Weights of a small mixture-of-experts language model, trained from scratch on English Wikipedia.
Size: width 512, 98.7M parameters.
Experts: 128 experts in each of 5 layers, 64 GeGLU neurons an expert, 8 picks a token.
Training: a variant of SOAP for the experts, 352M tokens.
Below are experts of layer 5 (counted from 0) of a mixture-of-experts language model. Rows are named router (the router's row for the expert), gate (a neuron's input weights, with its number), up (a neuron's input weights, with its number) and show model dimensions 0-63. Each number is 50 + 10 x the weight over its row's rms, rounded and kept within 0 to 99.
After each expert's rows: "comes after" lists some tokens at least twice as common just before its tokens as in all text; "gets" lists some tokens that make up at least twice as much of what it gets as of all text. This comes from a sample of Wikipedia text that the model never trained on. Tokens count by the router's weight.

# expert 7
router:52 57 54 53 51 27 40 49 30 45 60 37 55 43 49 49 62 35 53 50 58 63 52 48 42 54 38 53 29 44 49 36 52 49 48 42 39 47 49 60 57 45 59 49 56 48 47 42 40 63 65 40 67 47 50 52 41 42 56 32 49 47 46 61
gate0:52 45 40 52 24 46 47 55 49 58 47 49 44 34 37 58 58 63 46 47 62 56 44 54 60 65 51 64 43 44 48 47 39 36 35 52 64 39 41 52 29 51 52 46 44 39 68 59 47 49 54 59 58 41 54 32 49 54 40 54 65 68 34 38
up0:49 47 35 51 50 53 41 46 57 53 52 31 52 63 45 53 49 36 55 50 61 52 41 31 40 45 39 48 58 34 51 48 63 68 45 51 57 58 47 45 44 61 53 64 44 39 54 55 62 49 43 51 53 60 74 51 41 71 35 44 26 49 46 57
gate1:50 41 48 54 45 58 53 44 60 53 52 42 40 43 47 39 58 44 59 46 46 46 71 48 25 43 52 49 38 36 58 52 32 54 66 49 50 34 43 50 36 41 52 57 44 48 53 52 46 49 45 47 33 38 35 39 16 52 46 76 50 63 39 38
up1:55 41 60 55 45 60 55 41 47 63 51 61 62 31 53 48 48 50 60 53 58 39 48 44 61 47 49 23 47 47 60 55 65 59 60 37 64 56 72 59 53 36 70 62 45 60 57 60 47 58 46 43 38 49 53 49 49 55 41 69 70 46 51 52
gate2:51 38 57 51 55 43 62 65 48 59 49 39 48 48 41 56 40 52 66 65 65 46 42 62 58 43 44 42 60 62 61 56 68 42 40 49 48 59 42 57 70 51 48 58 52 38 58 56 16 58 60 39 62 62 52 46 51 48 47 21 57 43 74 47
up2:45 47 47 43 52 50 67 49 50 45 54 48 52 29 38 45 62 58 41 50 49 42 46 52 41 57 62 50 50 39 56 25 56 41 56 42 47 60 59 40 70 55 52 50 31 52 44 38 49 43 38 36 59 37 51 53 54 52 61 60 47 60 41 31
comes after: "=", "-", "|", " =", "\n", "Personal"
gets: "=", "|", "-", "\n", " information", " ="

# expert 56
router:49 51 50 43 67 29 57 52 38 47 52 48 51 48 60 36 74 56 56 54 42 43 55 44 44 63 71 55 56 46 35 43 63 39 41 30 65 58 58 50 64 40 59 59 63 66 50 62 44 41 41 49 51 73 43 41 54 45 59 41 59 56 53 58
gate0:48 56 38 48 52 48 48 47 66 43 55 61 65 35 42 45 46 39 42 54 36 46 48 54 48 63 45 61 50 53 57 49 53 46 57 55 39 42 55 43 70 37 66 59 54 54 50 47 49 49 52 56 47 61 51 49 42 39 49 48 73 58 54 47
up0:51 63 52 60 57 34 44 71 50 46 49 49 50 45 41 50 58 71 58 37 66 50 65 49 42 46 65 50 54 31 58 59 43 56 50 60 43 39 57 41 65 41 53 34 43 43 47 37 44 52 53 45 51 65 57 58 60 45 43 59 54 51 52 59
gate1:33 57 44 62 54 36 35 52 65 46 49 41 51 64 55 38 54 54 59 60 19 56 39 50 49 44 55 63 51 55 42 50 58 52 42 29 60 61 52 46 40 45 54 49 37 58 59 59 41 59 39 37 37 56 53 49 57 35 46 24 42 47 62 57
up1:67 49 60 65 42 41 35 52 59 62 64 42 42 45 45 51 52 46 60 52 49 46 66 40 64 54 55 54 39 62 32 34 39 65 59 47 40 61 48 58 49 58 52 67 37 43 46 64 42 45 37 40 36 52 54 54 63 44 51 56 48 49 42 55
gate2:71 39 48 63 54 53 54 49 56 72 48 45 30 76 50 47 67 56 64 47 62 42 33 45 42 58 56 51 70 35 51 61 50 52 50 60 40 51 52 52 59 51 46 44 41 64 51 43 39 42 50 50 46 22 60 44 55 39 40 52 34 36 70 34
up2:47 61 67 58 45 58 51 50 48 51 52 36 42 45 49 40 69 60 40 62 53 53 39 47 51 65 48 43 53 62 55 38 34 47 50 60 46 60 49 59 63 52 65 67 45 44 38 60 45 40 44 49 51 53 54 51 47 42 45 71 45 33 46 58
comes after: " |", " (", ";", ":", " $", " +"
gets: " 0", " 1", " 2", "1", "0", " 3"

# expert 40
router:56 61 59 39 57 45 46 38 44 48 53 49 43 49 53 35 64 42 41 55 51 51 53 52 57 56 42 55 33 57 42 42 68 48 52 56 55 48 52 66 47 49 49 52 56 66 55 59 45 55 45 63 64 65 50 44 43 38 51 49 40 55 41 60
gate0:40 29 60 54 66 68 55 50 42 58 50 61 43 53 46 45 55 70 53 40 39 49 52 50 66 43 53 58 46 67 65 46 37 40 41 56 50 61 41 48 36 48 40 41 42 35 40 49 57 46 48 57 50 63 53 47 38 48 69 67 47 43 45 45
up0:38 47 54 54 67 36 60 48 47 32 62 48 57 49 51 32 56 57 59 78 57 71 67 55 39 51 51 50 52 50 48 58 29 42 26 50 49 66 41 55 51 51 42 52 50 56 53 67 50 53 43 48 38 52 56 37 54 53 47 42 66 51 57 62
gate1:50 53 60 60 61 62 38 54 40 54 50 55 42 53 39 54 42 53 48 52 54 63 50 45 42 51 47 52 36 49 35 44 46 42 54 33 54 39 45 48 62 47 54 60 59 62 50 49 38 56 39 49 54 45 65 34 56 54 35 39 49 53 74 53
up1:33 46 49 39 57 64 60 51 47 43 55 52 50 44 45 56 45 38 53 45 41 61 46 41 62 64 67 60 51 54 56 42 28 51 51 47 52 57 47 58 50 50 48 63 55 60 47 58 47 48 48 46 50 58 64 47 54 65 43 45 50 45 47 42
gate2:58 40 50 51 66 49 54 37 45 61 43 48 36 41 46 39 63 44 44 46 37 47 61 43 44 46 41 51 55 64 37 60 61 59 54 60 54 56 70 53 63 32 47 65 50 59 67 36 53 45 49 44 52 46 65 53 59 57 45 47 49 61 39 55
up2:39 46 44 52 49 60 58 46 63 46 48 40 49 56 58 67 42 58 36 36 51 34 42 55 52 46 49 73 63 56 59 51 43 48 56 56 33 74 34 40 51 59 53 46 55 36 55 56 65 72 41 62 51 56 51 55 55 51 50 56 59 57 49 46
comes after: "\n", "|", "=", "\n\n", " |", ")"
gets: "\n", "-", "|", " |", "=", "\n\n"

# expert 96
router:53 44 47 54 47 34 62 50 42 47 57 42 42 57 47 54 52 35 47 64 49 64 26 71 43 55 49 54 45 42 36 55 72 65 48 38 46 51 60 66 63 38 45 50 65 45 64 34 25 67 38 56 70 57 51 49 56 45 57 30 71 70 54 64
gate0:68 47 32 64 52 60 48 36 52 49 49 51 49 51 45 41 43 46 35 43 42 56 67 60 46 61 38 43 48 39 39 36 65 43 38 47 46 48 45 49 56 46 46 42 57 46 65 48 57 51 69 39 44 54 36 50 59 46 49 58 50 62 65 71
up0:64 49 41 47 68 48 63 57 61 39 56 55 50 56 41 37 51 65 59 33 45 55 45 40 64 58 62 70 61 60 48 76 46 57 46 41 59 46 51 46 57 63 54 43 45 40 45 60 68 40 54 50 57 47 30 31 66 40 51 46 50 48 52 55
gate1:37 50 60 47 55 49 47 50 60 60 33 48 38 54 41 66 52 50 38 34 45 44 44 47 56 62 42 24 63 55 41 44 61 60 36 62 48 33 55 56 66 53 62 60 69 53 47 36 63 51 48 47 67 35 49 53 51 40 57 47 58 53 51 50
up1:42 46 53 42 54 59 30 53 51 56 43 60 40 50 40 50 44 65 58 35 43 50 52 43 34 63 27 55 40 49 43 39 59 48 37 43 46 44 45 48 43 50 59 54 62 63 69 40 48 49 57 39 37 36 47 30 57 56 56 48 37 47 39 43
gate2:55 46 54 59 55 49 43 34 66 50 43 66 34 46 51 49 57 56 45 43 62 59 58 53 68 49 47 49 53 44 33 67 47 60 62 60 54 34 38 43 36 51 40 55 48 33 53 45 23 38 55 64 59 44 57 52 50 38 45 43 63 47 47 44
up2:50 64 57 69 42 60 36 41 42 38 42 42 38 61 76 48 44 45 61 65 47 50 47 56 60 48 53 55 50 41 65 48 53 48 72 54 28 53 60 23 50 73 56 52 40 54 56 50 45 50 48 45 43 41 51 52 49 29 68 65 55 34 55 56
comes after: "\n", "=", "|", "-", ")", " Player"
gets: "-", "\n", " |", "ti", "|", "\n\n"

# expert 68
router:44 52 65 39 66 27 47 49 42 45 30 31 45 63 52 17 51 56 49 39 47 75 49 53 55 44 54 45 41 63 45 47 66 37 40 51 46 47 48 60 50 49 41 45 65 62 47 61 59 56 39 43 61 65 64 45 45 47 59 43 35 58 41 66
gate0:44 65 47 40 53 54 44 48 63 41 61 53 51 54 33 65 49 61 48 61 37 56 48 41 44 45 62 35 48 50 38 53 58 46 58 42 36 28 48 43 47 36 48 59 53 57 67 48 64 42 60 58 43 41 43 46 17 60 61 42 49 43 63 40
up0:50 57 48 41 52 38 53 49 50 46 54 48 36 64 32 36 46 67 57 57 65 31 44 56 43 47 58 48 62 65 51 37 49 44 37 44 81 59 63 49 57 53 33 61 58 44 55 51 48 53 49 63 55 38 53 56 56 53 43 40 63 53 64 61
gate1:60 29 55 34 43 47 78 53 54 62 44 49 36 57 57 57 37 60 19 53 48 55 42 45 63 42 59 47 56 44 47 56 56 35 61 36 36 53 51 50 46 44 60 60 56 58 44 51 56 63 32 50 40 48 40 55 55 60 52 52 57 27 55 57
up1:45 50 35 54 58 36 53 68 41 50 46 44 61 58 47 43 45 53 33 78 70 41 54 56 39 42 69 62 66 60 38 46 56 56 58 57 40 52 65 66 48 42 39 58 61 28 52 54 51 46 67 27 36 60 38 33 58 51 53 36 63 46 51 35
gate2:48 53 70 42 56 57 44 55 45 60 48 39 42 48 51 38 53 42 57 48 47 56 43 37 51 54 35 42 35 46 55 42 62 57 50 61 47 37 40 43 57 47 49 43 67 73 74 51 45 44 57 51 43 46 53 44 57 47 40 60 56 50 40 59
up2:71 43 34 54 43 36 51 56 50 34 57 71 53 53 53 48 31 50 46 52 54 51 65 46 58 59 49 41 68 59 45 67 33 48 50 45 47 45 47 56 43 44 23 48 41 32 52 38 49 37 63 52 53 45 56 37 37 49 44 40 62 39 44 40
comes after: " |", "|", "–", ";", " 2", ":"
gets: " 0", "–", " 1", " 2", " 16", " 5"

# expert 86
router:41 64 59 54 73 34 56 54 41 51 53 45 34 52 61 38 43 38 56 42 44 61 42 60 39 55 56 46 49 42 45 48 62 61 45 40 53 60 59 36 62 56 49 57 67 31 54 49 31 57 55 60 55 46 47 47 61 44 42 23 59 48 48 59
gate0:54 51 65 59 53 61 48 49 34 48 33 33 52 45 61 54 48 54 38 69 69 37 43 36 59 57 62 54 56 52 44 51 47 52 61 35 48 46 52 50 52 66 52 63 50 40 33 57 40 54 44 61 60 32 54 78 49 40 46 30 42 49 55 34
up0:57 65 59 63 38 50 49 39 41 42 53 54 49 54 59 47 51 46 47 47 39 45 46 46 57 38 47 57 60 39 31 50 53 32 43 49 40 57 64 55 48 45 52 45 30 44 51 42 64 51 47 48 56 36 51 30 54 64 53 70 58 41 40 45
gate1:51 43 55 49 55 36 49 55 58 39 40 55 59 41 42 52 50 30 44 57 46 38 76 48 46 64 47 41 54 47 53 45 50 52 47 49 34 51 61 37 43 55 56 47 50 51 34 49 51 45 46 43 46 39 32 34 53 48 56 43 46 46 58 55
up1:45 59 55 35 50 58 61 61 41 55 57 41 55 58 66 47 43 50 40 38 61 54 41 56 59 47 48 46 50 45 51 32 28 49 45 43 70 35 58 52 45 45 63 44 49 52 44 71 50 47 38 56 51 62 69 45 42 30 53 39 57 43 63 44
gate2:49 49 45 63 62 49 46 65 73 46 38 51 44 38 48 53 63 55 43 39 57 38 43 60 43 50 41 51 54 57 63 47 53 51 54 72 50 59 28 50 45 49 46 37 55 42 54 47 44 47 41 49 46 65 51 52 42 49 46 51 59 47 50 67
up2:42 56 58 55 44 47 45 59 62 42 60 48 51 55 52 54 44 49 47 57 47 50 52 47 42 55 55 52 52 53 44 49 67 46 54 45 47 43 56 57 50 72 45 52 55 54 58 36 66 54 36 57 53 42 67 48 38 46 49 26 69 62 51 41
comes after: "-", " |", "|", "=", "  ", "\n"
gets: "\n", "-", "  ", "|", "=", "\n\n"